{
  "n_layer": 10,
  "d_model": 128,
  "n_experts": 32,
  "experts_per_token": 4,
  "d_expert": 64,
  "d_shared_expert": 0,
  "activation": "squared_relu",
  "moe_layers": [1, 2, 3, 4, 5, 6, 7, 8, 9],
  "router_score": "sigmoid",
  "normalize_top_k": true,
  "routed_scale": 2.5,
  "balance_loss": 0.00574,
  "balance_bias": false,
  "router_logit_norm": 2.0,
  "init_std_router": 0.0232,
  "lr_router": 0.000931,
  "vocab_size": 2048,
  "norm": "rmsnorm",
  "norm_eps": 1e-06,
  "tie_embeddings": "early",
  "optimizer": "muon_variant",
  "lr": 0.00977,
  "beta1": 0.9,
  "batch_tokens": [32768, 65536, 131072],
  "seq_len": 1024,
  "train_tokens": 235000000,
  "steps": 3718,
  "dataset": "wikipedia_en"
}
Below are experts of layer 5 (counted from 0) of a mixture-of-experts language model. Rows are named router (the router's row for the expert), up (a neuron's input weights, with its number), down (a neuron's output weights, with its number) and show model dimensions 0-127. Each number is 128 + 32 x the weight over its row's rms, rounded and kept within 0 to 255.
After each expert's rows: "gets" lists some tokens that make up at least twice as much of what it gets as of all text. This comes from a sample of Wikipedia text that the model never trained on. Tokens count by the router's weight.

# expert 23
router [133  29 183 159 161 113 120 144 123  99 136 134 148 105  72 118 100 104 113  83 125  79 115 124 104 133 132 107 166 127 142  93 141 141 166 225 139 128 127 130 133 162  60 124 112 188 162 121  88 134 117  88 129 195 130 125 152 142 143 138 151 143 170  46 112 127 120 143 110 110 149 135 137 108 137 121 178 117  97 165 169 164  93 114 129 129 144  60 123 115 118 127 101 137 143 172 104 143  85 160 167  91  89  97 125 137  87 110  62 121 114 103 112 158  59  68 138 146 125 179 115 107 119  99  84 196  71 135]
up1 [120 114 172 139 157 120 110 162 130 156 135 132 147 188 107 145  96 161  81 104 105 184 132 160 134 146 127  98 142 116 140 193 117 156 137  95 137 147 169 168 103 110 170  97 131 151 110 204  97 117  66 147 174 146 108 108  92 101 183 138 100 139 129 128 112 130 140 178  72  68 121 191 109 120 165 151 156  97  81 179 142 144 154  67 155 103  72 136 106 165 167 109 176 104 157 175 111 144 106 132 131  72  82 120 165 175 176  91 101  92 115 104 100 154  66 103 128 105 128 141 125 125  87  66 159 169 109  92]
down1 [135 132 103 121 127 111 180 106 106 107 119 163 156  95 169 171 179  81 127 151 182 117 124 138 157  95 116 128 125 131 176  77  84  64 144 132 106 162 155 122 151 145 119  80 120 138 165 114 200  85 148 111  58 133 122  92 121 193 127 160 134 131 175  82 126  97 115 136 131 101 130  88  87 166  77 136 134 109 185 144 100 146  80  87 200 108 135 185  73  48 137 121 137 173 141 120 139 154 140 113 146  99 130 132 134 118 136 154 191 139 179 170 107  62 138 119 195 124 177 119 118 127 149 120 157 157 125  86]
gets: "s", "==", "er", "c", "e", "ly"

# expert 31
router [ 92 164  62 148  92 182 145 110 126 142 104 113 148 123 110 130 140 173 112 188 134 174 149 110 171 198 104 190 113 178 138 108 142  89  87 111 123 147 156 106 131 120 171  79 146 152 167 141 154  46 102 127 193 104  99  90  83 108 158 169 126 102 104  79 124 131  79  83 143 175 155  87 111 147 158  88 139  69 171 126 112 100 112 163 163  97 128  98 125  86 155 114 174 137 105 101 163 167  69 108 144 186 129 152 134 138 210 124 174 144 126 118 117 110 139 157 128 147 127 103 177 151  97 135 100 137 155 131]
up1 [127  75  84 157  41 181 141 129 110  92 105 141 137 108  26 155 163 147 134 165  92 189 152 155 170 139 127 107 119 120 124 144 140 112 171 121 129 115 148 126 105  93 142 119 147 164 181 143 157  69 123  71 195 198 118 134  62 118  91 147 123 109 118 124 153 117 118  81 152 116 137 114 109 114 150 132 139 107 108 125 180 146 104 129 114 130 103 122  95 108 206 130 212 135 156 103 161 131 140 138 180 131  96 163 130 143  86  96 143 165 162  92 125 117  85 158 117 190 119 129 110 164  84  59 109 134 121 131]
down1 [135 124 132  99 119 152 113 133 144 151  98 107 170 163 151  67 126  90 107 134 152  66 121 146 114 127 105 118  70 134 115  74 131 143  81 125 144  74 153 123 158 149 125  52 158 108 103 120 116 123 102  65 123 155  96  94 182  51 193 114 165  97  96 169 109  88 117 126 135 168 130 147 192 195 113 164 122 159 104 124 142 103 151  92 147 154 106 111 164 121 104 157  82 131 150  50  70 134  90  85 111 182  95 151 106 123  85  79  68 139 148 107 123 153 111 119  72 164 127 146 175 103 152  94 130 139  96 144]
gets: "\n", "ation", "ment", "duc", "ion", "ance"

# expert 15
router [147 111 102 156 120 158 115 179 103 184 150  52  96 130 130  90 149 148 120 117 144  97  90 125 177 173 141 147 175 104 155 115 135 143 153 134 109 164 137 174 138 163 116 192 146 107 156 106 152  85 109 139 141 135  95 160  95 100 126 156  61 155 102  63 124 155 110 140 104 141 150  72 139 121  95 236 134 100 116 164 102  95 132 146 105 182 160 132 103 139 192 222 114 160 146 115  93  96  89 118 168 156 140 126 106 109 140 193  92 160 118 153 156 116  78 134 139 124 100 117  77 154 140 177 149 144 163 151]
up1 [178 143 127 111 126  94 152 107 152 119 121 127 116 139  97 154 110 136  91  47 101 169 122  65 156 177 159 153 108 162 150 132 134 124 113 158  84  74  82 124 131 113 135 149 133 106 139  49 143 177 134 148 140 130 137 121 145 135 105 128 122 112  36 148 123 164 107 117  95 102 183 100 189 117 151  78 103 147 175 128  87 143 182  95 144 119 132  68  98 113 117 200 151  99 180 129 218 115 134 152 142  76  94 144 143  38 164 156  80 127 120 180 120  95 115 140 105 131 146 170 123 121 136 112 165 137 134 126]
down1 [ 76  99  95 141 130 101  94 121 152 132  99  99 100 153 111 198 170 168  84 116 108 135 123  83 148 122  72 131 172 110 137 125  97  52 140 101 105 209  64 125 131  94 171 161 104 139 156 155 155 108  97 136 174 133 110 139  74 118 115 146 101 119 140 153 108 106  71 156  80 120 188 116 127 127 143 140 151  96 107 166 155 148 132 186 150 112 114  74 147 115  99 133 108 123 111  99 124  59 125 116 121  60 165 116  94 105 191 184  95  61 167 128 154 124 140 154 165 132 124 131  75  79 113 143  78 106 109 164]
gets: "\n", "-", "|", " at", " \"", "\""

# expert 22
router [120 170 107 145 135 106 102 175 176 166 159 151 151 107 133 167  80 130 151 164  98  40 128 168 146 101 111 138 133  82 129 141 144 204 150 192 108 156 102 114 149  97 127 202 114 112 125  87  87 132 139 129 153  86  94 178  80 138 108 110 136 131 105 115 137 106 148 106 107 117 181  53  78 155 121  69 139 179 135  85 152 130 121 147  78 135 121 109 150 148 113 129 155 166 118 122 107 174 143 169 133  85 108 177 140 105 114 134 167 128 137 148  54 104 190 135  87 124 163 122  82 180 144 123  97 119 203 141]
up1 [ 78 112 131 124 133  93 189 119 189 139 155 147 106 160  99 142 134 168 141 169  38 130 111  98 150 162 110 153  97 147 147 170 103 203 137 134 141 206  94 111 143  96 128 139 119 113 105  84  78 146 131 113 156  65 115 112  94 115 143 148 107 160 116 143 128  97 171 137 133  75 142 132 176 125 143 124 120 142 176 149 139 162 161 100  76 156 136  65 202 176  95 133 122 130  96 152  83 186 119 143 146 118 134 127 131 132  97 135 116 164 173 132 115 135 169 122 183 141  70 159 129 103 215 175 168 101 155 110]
down1 [122 141  84  83  76 145 134 134  95 200 129 135  79 114  94 149 129 143 136 136  79  98 158 114 103 117  88 120 156 109 135  77 124 152 148 190 118  73  88 108  96 143  52 131 148 121 157  80 134 145 104 104 109 145 106 117 168 185 119 110 122 166 182 122 163 168  94 183 122 163 120 126 105 119 141  64 158 194 151 143 131 128 144 129 131  42 182 158 120 108 122 116 115 187  72  85 157 144 142 128 100 162 128 143 155 130  56 114 118 109 103 103 169  84  79 133 109 156 133 165 121  79 177 107 165 147 179 129]
gets: " the", " a", " The", " was", " re", " an"

# expert 8
router [142 123 151 167 142 162 167 110 144 211 157 148 123 107 121 134 130  92 146 132 109 107 116 115 115 134 148  96  81 177 152 120 176  58 155 102 157  71 112 109 141 106 120 177 131 148 126 186 129 111 150 109 150  93 155  63 121 134 173  84 176  96 159 126  64 129 181  76  95 105  71 110 112 159 116 158 160 136 103 144 104 161 248 110  81  94 164  98 136  81 104 138 123 104 175  90 130 124 128  66 108 163 125 119  91 176 129 128 125 147  92 118 127  85 158 153 149  90 140 124  79 121 115 180 130 147 112 141]
up1 [178 104 129 165 150 119 169 117 186 156 192 143 115 172  96 151 128 140 141 108  82 107  77 148 140 143  92  78 148 111 185  92 118 108 194 140 175 114 109 148 136 181 135  94  74 181  36 162 127 100 107 103 146  93 127 125  87 171 130 119 143 116 153 108  70 160 114 115 106 138  61 148 119 115 123 151 154  91  77 131 178 168 113 175  75 162 153 125 146 175 144 165 168  91 177 115 128  82 192 115 111 106 104 143 153 107 118 100  98 111  81 129 173 113  81 142 129 116 106 153 114 123 123 157  98 148 119  81]
down1 [174 127 123 188 138 126 110 129  92 181 137 194 146 153 167 113 136 110 113 168 133 153  87 150 102 129 106 110 106 169 102 143  76 137 113 142 124 100 134 114 118 129  68 151  45 122 102 147 140  97 148 130 135 136  62 127 172 141 166  95 120  98 124 160  50 112 140 134  92 108  58 194 150 114  65 136 216 144 116 120 124  68  79 138 158 142 157 174 105 147  97 127 178 109 137 143 100 153 137  61 110 142 109 127 155  84 159 120 151  92 146 145 105  75 150 165  87 113 120 114 112  67 133 142 117 143 191 159]
gets: " and", "ed", " (", ":", "ly", " which"

# expert 13
router [145 115 133 164  57  81 153 100 163  43  81 177 117 143 111  88 185 147  90 110 138 148  89  81 154 140 134 101  79 137 187 148  88 133 100 135 108 127 203 180 134 129 111 147 152 144 143  63 113  98 146 125  95 101 136  84 143 145 143 172  78 175 100 135  98  82 185 135 146 156 100 134 103 121 162 127  80 131 122 145 141 154 166  99 115 153 115 164 139 121 150  93  61 122 219 113 157 114 113 128 116 139 122 122 152 132 150 168 127 120 168 192 147 147 158 137 122 140 103 142 145 100 156 132 142 134 215  87]
up1 [ 70 149 138 146  47  99 157 125 130 133  95 145 205 111 101 150 166 109 155 122 107  88  81 119 147 172 190  81 113 142 102 121 110  91 104  72 100  93 168 136  80 148 122 180 109 112 106 103  90 154 161  73 153 137 148 125 169  77 123 164 148 115 155 109 115  94 101 128  95 160 104 134 121 170 163  73 178 133 108 116 117 170 130 151 205 108 161  92 165  83 126 120 106  81 127 182 130 166 134 125  87 156  76 130 150 136 127 133 107 146 153 172  87  88  68 117 127 123  48 102 127 107 132  93 122  95 156 124]
down1 [ 78  85 161  72 166 160 127 113 123 154 185 146 120 168 135 105 105 158  90 135 114 161 154 172 123  79 144 126 139 120 130 166 130 162  77  64 156  60  99 126 195  98  94 137 126 168 119 117 131  88 126 108 170 139 126  57 121 143 128  73 160 123 149 120  90 116  77 102 105  95 171  97 137 148  89 121  78  98 104 179 127 149 187  99  62 144  92 117  76  63 171 142  93 179 135 151 163 150 117  94 175 129 162 106 152 139 146 167 109 149 161 110  86 108 138 124 100 112 131 135 105 138 160  69 146  92  79 120]
gets: "\n", ".", " |", " 0", "==", "==="

# expert 19
router [ 93 155 121 146 150 169 118 128  89  55  64  91  49 145 166 146 126 128 130 157 109 119 201 121  76 134 148 184 142 171  73  59  93 165 125 176  76 146  72 175  73 103 136 141 178 109 153 160  88 161 122 117 127 147  78 109 133 132 145 179 118 171 168  88 164 148 133 109 138 130 135 102 125 153 123 117 124 123 108 111 138 130  91 141 132 131 129  81 179 138  89 148 134 143 120  78 176  83 154  75 125 150 179 164  97 127  85 122 166 166 115 129  90 124  81 135 113 188 127 131 136  79 120 125 154 156  84 127]
up1 [ 63 146 116 150 125 124 146  68 136 112 118 136 120 161  58 151  93 105 101 109  79  77 130 163  97 172 155 131 117  95 158  92 109 127 108 162 142  93 119 113 111 112 206 138  88 132 171 111 146 153 142 191  87 159 141 165 143 204 108 172  50 135 142  88  85 128 128 145 132 161 194 141 105 114 107 120 133  59  91 114 137 120 188  72 134 150 124 127 117 139  60 174 124 123 161 151 102 200 103 134 108  92 149 103 137 136  79 142 105 140 154 155 116 166 131  63 106 154 141  82 175 140 122 109 114 162 116 133]
down1 [114 131 132  98 121 140 112 150 121 146 150 106  99 122 145 105  98  99 139 130 136 156 120 109 129  77 204 134 128 147  97 148  62 112 108 119 125 131  79 109 130 139 105 202 127 131 163 153 149 166  79  98 181 115 166 133 137 177 126  69  94 159 164 115 121  93  91  99 192 130 113 138 176  83 101  40  92  84 146 115 152  84 165  85  70  60 109  69 123 154 116 140 133 105  98  70 169 140 113  91 129  92 206 115 162  99 138  83 132 154  96 122 112 162 141 120 140 134 184 132 112 123 110 117 162 156 187 175]
gets: " S", " C", " F", " P", " E", " A"

# expert 26
router [136 130  90 175 101 111 166 135 198  84 132 131 140  97 115  81  60 120 163 183 147 119 153 123 144 142 118 117 140 156 170 151 158 136 128 143 142 143 135  60 167  37 125 166 115 141  55 191 155 150 121 123  93 169 153 135 112 127 104 149 115 118 167 151 127 132 189 168 199  98 107 163 137 122  94  78 110 139 125 147 109 139 192 149 150 106 188 160  83 179 190 159 141 175 178 175 133 123 122  98 138 136 119 170 140 132 134 100 157 130 102 155 155 105 162 175 130  55 109  98 154 128 137  99 141 149 150 140]
up0 [129 185 108 107 135 126 111 126 177 164 169 169 130 171 125 183 146 181  88  95 131 104 181 112 154 147 159  52 110 148  80 144 144 132  99 160 139 135 140 107 133 136 142 127 107 144  57 172  87  97 130  79 100 108 108 149 183 181 138 198 127 107 124 101  98 101 199 148 161  75 123 133 143 135  69 149 177 112 101 132  86 112 186 110 134 120 125 112 113 139 192 148 130 149 125 142 157  79 165 117 113  91  87 150  82 161 108 131 122 188 129 117 135  55 169  96 187 120 131 130 127  95 192  99 131 141 150 126]
down0 [203  97 169 105 135  74 124 120 147 163 174 110 129 139 123 105  90 145 168  81 123  97 146 142 192 173 111 117  91  93 149 150 237 160 166 127 160 145  99 162 183 108 143 127  91 116 102 126 144 112 111 188 199 151 148 137 130 144 149 190 156  94 105 151 111 124 128 127 112  68  56 118 132 124 106  87 128 167 126 126 118 139 120 133 163 178 162 100 166 148 107 165 140 135  97 179 126  86  93 140 123 147 135 123 131 177 103 178 119 134  54 166 166  84 170 146 161 138 113  76 145 140 111 131 151 108  85 108]
gets: "ed", " was", " is", " 1", " be", " were"

# expert 16
router [199  80 104 106 114 153 127 191 126 126 124 129  92 148 155 124  92  95 195 154 126 177 181 153 134 122 188 135 142  76 148 139 154 146 132 125 108 135 119 123 159  83 155 159  97 142 124 109 117 163  82 159 117 164 150 149 177 137  94  88 148 109 133 104 116 181 186 127 165 115 134 163 120 122 117 140  88 165 124 129 129 171 202  78 140 101  72 110 119 181 144 208 104 119 205 158 128 141 149 115  83 101 116 133 110  88 133 148 155 126 154 160 145 175 165 167 193 110 138 191  97 168 187 126  91 128 111 135]
up0 [ 87  98 131 109  96  75 143 185 123 105 101 112  86 124 153 126 115  35 100 129 122 136 110 115  79 121 128  87  87 105 112 186 108 115  68 150  78 127 107 163 131 114 152 131 132 204  73 139 131 136 114 111 158  76 139  89 182 125 139 115 167 122 110 114  96 183 130  83 181  93 133 180 123 158 185 157 153 164 100 151 101 148 160 106 133 133 148 122 131 168 179 119 174 103 111 135 167 126 139  84  92 113  87 148 121 165 147  50 151  98 142 197  99 165 145 131  82  80 118 131 105 122 154 105 109 148 163  71]
down0 [144  89  86 125 137 119 114 159 116 124 142 186 103  83 101 101 124 108 154 115  47 167 110  74 195 136 141 138 194 129 179 130 131 105 174 187 135 135  72 118 167 141 123 117 143 133 128 126  64 162 170  77 120 102 127 189  94 124 130 135 155 129 146 128 146 104 124 150 152 179 174 110 139  98 158  93 111 129  92 142  69  94 170  99 183 168 131  85 122 112  93 157 135 146 100 137 118 136 157 101 121 143 159 112  66 167 126 133 153 137  97 153 119 112 139 105  86  94 131 219 215 130 145 135 110 163  68 105]
gets: "ed", " was", " is", "d", "ated", "ing"

# expert 0
router [135 174 154 136 139  73 139 143 154  82 118 117 166 175 139 165 179 121 132 119 104 137  70 162  97 150 170 131 113 147 138 158  89 113 159 140 186 117 177 189 138 107 112 115  81 191 164  72 184 115 115 135 152 105  58  97 115 144 118 164  67 101 156 122 131  89  92 129 142 155 113 142 115  91 145 105 137 115 139 128 112 125  75  66 176 153 154 175 170  92 114 141 110 197  91 110 152 174 135 180 124 103 159 124  97 111 125  66 175  97  99 149 135 135 118  67 167  98 106  93 145 168 130 125 197 130  97 131]
up1 [126 155 147 177 138 128 178 127 132 113  84 127 109 111  89 133 129 132 134 160  94  52  88 220 152 150 139 143 141  91 106 152 102 170 125 107 149  97 188 157  80  94 134 144 157 135 124 104 106 141 124 145 143 159 116 128 141 126 119 128  98 105  92 166 125  57  91  83  96  83 173 151 164 142 170 150 171 133 152 179 121  66 133  49 140 172 162 117 153 122 139  89 136 119 144  91 180  92 146 190 101 109  62 135  83  69 109  94 110  90 162 160 133 173  65 110  99 125 144  93 138 142 126 183 151 110 127 132]
down1 [144 141 148  41 192 139  89 147 154 159 176 164 133 125 122  91  99  87 142 102 106 179 113 200  87 171 148 124 120 146 100 130 124 132 144 130 156 124 118 128 133 125 143 132 169 140 138  86 166  72 104 103 146 109  75 165 106 108  98  93 176 189 121 155 148 109  98 146 152 140 171 104 203  67 121 168 169  63 149 134 178 125 127  53 142 104  98 189 140 129 111 110 174 153 125 105 139 129 138  90 153 118 150 108  64 175 176 122 107 117  90 149 130  81 168 181 117 114 153 132 139 168 120 137  81 143 103 151]
gets: ".", "s", " \"", "ment", "ation", "ity"

# expert 1
router [117  99  99 140 165 120 154  65 114 139 139 133 178 201 139  41 113 191 137 111 157 118 128 142 173 179 174 164  93 141 125 129 125 181 165 144 133 146 108 127 117 152 114 118 182 121 143  85 145 163  81 159 161 122 150 124 141  92 140 109 136  76 161  84 103 119 101 126 176 149 167  85  93 106 130 131 117 130 138 161 104 137 102 110  82  81  56 105  84 133 138  81  88 129  71 126 180 109 109 112 151 140 157 186 166  42 160 150  61 127 157  99 118 163 108 148 129 165  86  98 146  97  83 143 107 136 141 134]
up1 [ 78 147 106 130 106 121 168 110 101 200 203 170 171 202 136 128  72 148 173  90 145  86 148 221 145 114  81 114  94  88 127 135  97 117 146 114  60  79 133 153 152 110 115  63 177 160 132  82 122 124  92  86 108  88 115 132 114 112 148  90 127 114 108  80 134 145 103 141 187 156 101 129 102 186 105  67 107  81 123 135 135 141 170 104 120  82 122 127 124 165  94 128 115 134  68 121  77 161 130 122 119 138  77 143 165 141 133 139 132 147 154 109 161 104 161 159 153 135 167 107  84 104 128 139 102  89 155 138]
down1 [115 145 138 163 179 200 157 171  96 209 105 116 143  97 158 152 163 130 121  84 113 143 104 133 122 104 134 146 134  97 150 152 126 146 147 145  59 113 144  77 143 145  83 119 172 144 160 143  50  91  77 148 114  96 119 148 100 137  77 118 103  86 108 114 176 145 179 126 194 177  81 129  68 128 122 167 110 171 105 139  95 123 104 137 134 133 159 209  95 138 165 176  48 116 166 113  94 152 106 130 137  84 150 129 127 173 121 113  89 141 142 118 157 144 138  93 145 121 187  82 108 137 145 149 123 168 148 172]
gets: "n", "|", "g", "ur", "-", "d"

# expert 12
router [168 134 188 176 154 108 116 171 132 114 118 128 115  94 150 127 129  79 105  82 132 120 119  85 100 112 136  90 125  99 112 144  91  55 134  77  65 178 181 113 172 146 139 143  84 164 151 135 101 116  93 133  94 147 129 187 143 135 112 155 145 155 114  79 147 112  73 169 136  74  90 140 146 131 110 155 161 121 147 179 147 115  74  88 111 143 126 107 117  70 120 157  41 166 136 153 159 131  97 150 166 111 116 102  97 155  75  83 137 109 145 151  92 136 132  78  88 163  94 165 164 132  86  95 192 161 157 178]
up0 [170  98 195 137 100 134 153 124 138 162 113 167 139 175  66 113 140 136  64 147 144 149 140 115 111 139  53 116 124  97 178  90 143 140 121 114 105 102 173 148  99 132 123 107 107 177 163 144 134 107 102 150 127 112 122 133 141 133  95 120 149 117  85  89 111  75 113 122 191 141 149 174 147 125 162 215 158 149 114 147 108 109  71 119  76 162  68  67 123  89  98 173 184  90 140 125 155 108 119 126 159 114 133 181 123  64 136  87 185  95 120 146 126 169 127 191 154 148 161 116 104 139 122 111 115 215 108 109]
down0 [126 105 151 168 118 142 105  91 139 109 128 100  70 117 133 131 171 124 156  86 204 145 129 118 144  43 105 171 186 125  77  97 164 101  85 125 198  84 154 147 160 160 120 123 158  69 132 154 166 100 107  82 115 168  74 117 150 185 153  89 175 128 126 120 131  78 145 117 110 133 197 141 107  78 134 160 144 123 114 135 116 168 114 111 129 163 117  75  99  93  74 161 146 112 117 122  58 104 169 104 164 134 128  98 114 139 146 116 112  60  99 141 101 118 154 151  71 145 126  89  64 148 140 149 103 113 167 107]
gets: "s", ")", " |", "es", " 19", "ers"

# expert 6
router [159  76 102  57 150  79 128 105 127 118 163 139 101 132 146 102  89 116 190 123 175  85  35  80  69  80  95 124 108 151  57 163 162  80  74 162 140  66 156 128 126  88 150  95  92 155  97  85 106 117 119 145 134 178  81  75 143 120 149 103 106 112 108 164 130 136 122 131 142 168 109  97 113  84 119  81 144 114 105 129 136 119 100  83 125 146 173  99  85 182 110 139 147 160 122 134  80  80 169 103 195 148 121 127 115 103 160 132 142 124 134 105  94 106 102 164 114 125 153 126 104 117 179  94 159 145 102 154]
up0 [149 123 102 124 126  86 102  62 102 105 100 116 224 150 122  66 149 140 125 126 145 137  35 120  90  70 113 164 171 149 114 124 171 174  92 101 125  83 129 128  90 135 107 116  91 165 166 147 122 112 122 105 138  62 110  55 156  94 145 108  89 149 110 145 112 160 164 180  82 142 135 145 139 146 140 116 152 122 145  53 158 105 130 118 167  84 144 115  98 187  60 148 102 170 131 131 145 129 141  97  86 112 123 121 136  99 103 126 195 146 151 164 159 134 165 143 136 181 130 170 141 125 128  72 165 108  83 129]
down0 [154 119 147 138 150 113  89 162  68 124 140 111 159  90 103 124 167 150 181 129 140 120 137 174  72 123 172 138 129 129 160  97 189 137 159 104 188 109  73 118 189 180 197 132 111 150 154 134 146 190  86 170 171 126 132 119 117 163 122 144 182 120 134 175 159 111 152 164 162 110 148 101 141 148 105 174  97 153 128  94 177  40 132 161 144 172 151 180  96 191 120 166  76 117 102 103 100 121 151 186 110 144 143  83  82 115 149 128 111 124 173 138 131 126 118 128 129 110 117 145 104  89 182  99  96 140  67 126]
gets: " in", " of", "t", " for", " on", " at"

# expert 9
router [127 139  71 110 144 168 133 107  81 228 120  96 104  79 123 110 124 119 144 101 139 156 161 174 143 139 153 153 147  89 156 133  79 138 126 157 126  78 181  85 110 117  67 146 105  90  69 148 101 122 171 156 150 179 153  81 153  94 139 154  82  62 137 139 120 160  83 140 105 127 142 143  93 100 158 146 113  88 151  98  97 141 130 127 162 135 141  71 146 184 175  94 209 132 112 174 123 103 120 105  99 120 186 128 149 105 139 101 159 140  97 142 164 109 131  88 128 172 129 174 155 175 111 183  89 140 167 157]
up0 [ 59 120 114 143 119 145 110  70  98 156  88 136  64 164 104 108 164 127 108 114 166 185  96 184 140 105 151 102 115 104  65 137 103 128  95 125  54 196 182 138 129 165 144 118 140  77  79 127 150  79  91 135  53 120 123 168 132  96 149 150 144 139  61 129 146 135  63 101 125 141 100 167 202 157 180 117  94 128  99 172 117 106 102 177 173 138 108  96 143 159 138 111 145 115 143 118 145 132 113  97 192 125 114 111 151 159 151 118 175 168 164  99 150 126 166  90 165 173 120 115 149  97 102 128 140 132 150 146]
down0 [120 108 138 167 144 126 143 155 145 147 104  84 178 147 119 112 109  57 180 177  86 147  96 124 153 121 120 178  71  99 123 112  89 130 174 147 141 144  83 113  92 104 123 140  92 128 118  78  91 141 168 138 107 169 123  42 102 119 112 159 156 130  32 106  93  76 199 151 108 141 195 140 130 121 105  79 118 105 110 113 133 180 153 101 106 131 102 114 156  70 147  61 154 104 152 138 163 157 153  80 149 100 138 154 140 168 133 153  60 134 132 170 113 120  57 126 148 146 165 140  96 105 155 126 145 125 144 153]
gets: " ", " and", "-", "–", " p", "al"

# expert 29
router [129 159 127 155 133 135 120  67  78  69  82  77 165  75 126 190 194 151 159  87 104 148 114 146  99 131 139 105 149 110  86  85 168 104 147 104 116 167  87 150 125  84 116 165 124 118 156 193 181 165 158 142 201 155 151 180 129  96 128 170 136 156 150 155 168  84 215 138 185 102 145  98 140 129 155 139 139 131 136  64 145 132 129 164 110 148 164 125 151 155 127 138 182 118  74 140 106  73 118 138  82 118 114  84 115 125 150  94 100 108 164  99 101 126 139 130 118 158 138 118 117  91 130 147 106 156  70 181]
up0 [141 165 164 120 116  95 172  75 133  79 102 140 193 138  99 180 185 147 109 121 119 132 117 107  91 149 137 103 110  90 123 113 150 131 157 116 152 152  70 193 163  85  80 108 152 118 196 119  78 141 121 100 141 156 130 115 134 175 125 116 146 153 164 145 121 143 153 164 120 173 105 138 139 117 122 131 111  97 111  85 145 147  88 154 123  94 114  77 192 182 176 128 108 108 142 121 112  90  64 168 101  89 146 102 163 123  78  89 141 121 180 118 100  93 192 160 117 179  42 100 113 110 160 102 177  86 174 129]
down0 [144 138 108 110 133 144  89 124 108  73 160  96 118 199 100 101 119 105 149  86 116 145 106  95 135 138 115 143 104 163  98  79  91 110 120  87  46 133 137 124 160 111  98  84  65 142 107 147 159 163 141 119 162 205 130 107 103  80 117 203 124 219 138 190 121 100  63 128 157 150 133 180 108 145 202 112 161 111 122 134 186 122 143 123 160 111 137 149 138 157 117 104  91  96  86 139 156 180 143 165 139  96 169 138 138 193 138 148 154  82 135 152 133 144 117  90 170 124 154 150 176 112  94 112 120 169 126 133]
gets: " S", " C", " F", " A", " P", " T"

# expert 17
router [138 174 171 134 154  55 126 121 129 199 151 131 114  85 152 151  90 134  86 205 128 142 166 144 159 109 127 137 124 125 133 128 155 167 145  94  74 149  98 120 136 176 121  89 121 122 168 115  91 158 141 106 124 137  49 181 105  86 103 138 144 133 111  81 140 107 108 110 145 126 133 166 127 142 139  59 111 121  81 122 152 160 122 108 150 132  68 132 172 147 141  24 110 118 138  85 117 169 152 155 123 167  95 128 131 120  89 146 198 178 155  84  86  85 106 122  99  95 179 104 164 154 117 145  83 160 179 103]
up1 [136 140 170 130 130  83 146 127  80 169  84 222  99 115  69 149 116 191  86 126 132 156 129 134 161  76 136 111 152 165 159 131 143 120 116 164 109 157  59 120 163 120 125 168 111 119  48  47 117 127 155  67 126 148  71 141 110 153 140 167  75 151 124 116 106 125  97 141  87  64 159  98 135  52 136 108 107 128  88 150 127 142 145 132 140  69 134 179 140 197 118  96  83 136 173  90  78 105 163 156 168 123 121 138 157 142 126 144 127 149 115 119 109 101 111  85 187 156 126 108 137 109 121 101 139 115 138 130]
down1 [168 115 108 169  84 142 128 146 123 164 118 102 131 119 114 151  99 104 168 131 127 120  78 165 126 106 122 146 146 105  62 120 124 131 130  66  86 208  91 158 167 114  95 113 138  77  95 174 130 164 102 165 129 171 165 144 128  63 160 117 123 190  96 162 138 124  96 161 129 167 108  73 119 136 127 111 152  77 158 102 135 180 152 103 153 163 194 203 155 127 128 146  92  87  65 126 169  47 114 152 117 176  95  85  86 125 102 144 143 161 132 167 124 120 134 138 165 168 132 164 127 163 120 157 151 105 108  70]
gets: " the", " a", " to", " |", "-", " The"

# expert 3
router [ 85 148 121 127  81  96 127 198  91  52 163 154 136 169 131 108 124  83 189 116 164 133 106 192  87 103 117 100 115 155  75 113 109 191 172  95 126  93 138 125 132 198 132 135 143 221 180 140 151 163 131 139 149 133 144  81 123 191 135 149 131 120  63 148 203 121 143 109 127 183 146 139 109 129  80 110 122 148 147 174  96 146 134 165 141  91 117 142 113 121 119 144 128  94 104 115 150 110  91 172  93 155 116  57 154 113 154 138 180 150 159 115 172 105  96 152 121 112  87 109 126 125 172 130  80 130 121 113]
up0 [ 96 175 137 110 139  72 168  73 136 116 123 168 185 113 132 103  99 137 134  92 138 118  81 172 118 130 149 104 173 115  97 130 148 170 152  93 152 113 164 141  93 112 142 169 139 128 139 128 117 128 194 167 128 147 198 146 108  95  87 136 159 141  91 117 182 111 109  97 134 127 144 185 160 171 138 134 107  78 133 124 157 114  95  51 161  67 158 114 126 123  94 181 148  58 103 125 171 132 129 123  99 148 119 154 143 161  83 178 181 168 150 173 207  78 179 140  87 129 146 110 172 109 188 123 114 107 113 109]
down0 [ 75 180 113 139 101 163 137 140 164 120 117  82 119 149 158 138 136 150  76 161 102 168 143  85  98  94 124 144 134 162 169 107 116 127  86 116  93 177  71 102 104 150 137 132  70 150 120  90 160  40 138  83 135 123 123 139 211 125 134 129 144 132 168 135  93 151 117 211 136  94 134  91  86 117 139 150 110 173 139 144  83 125 150 130  97 180  88 150 117 131 115 100 175 143 172 158  64 128 145 137  98 143 124  91 111  93 127 101 135 124 136  92  76 118  74 126 151 130 140 134 137  82  50  98 127 121  37  88]
gets: ".", ",", " de", ";", "son", " S"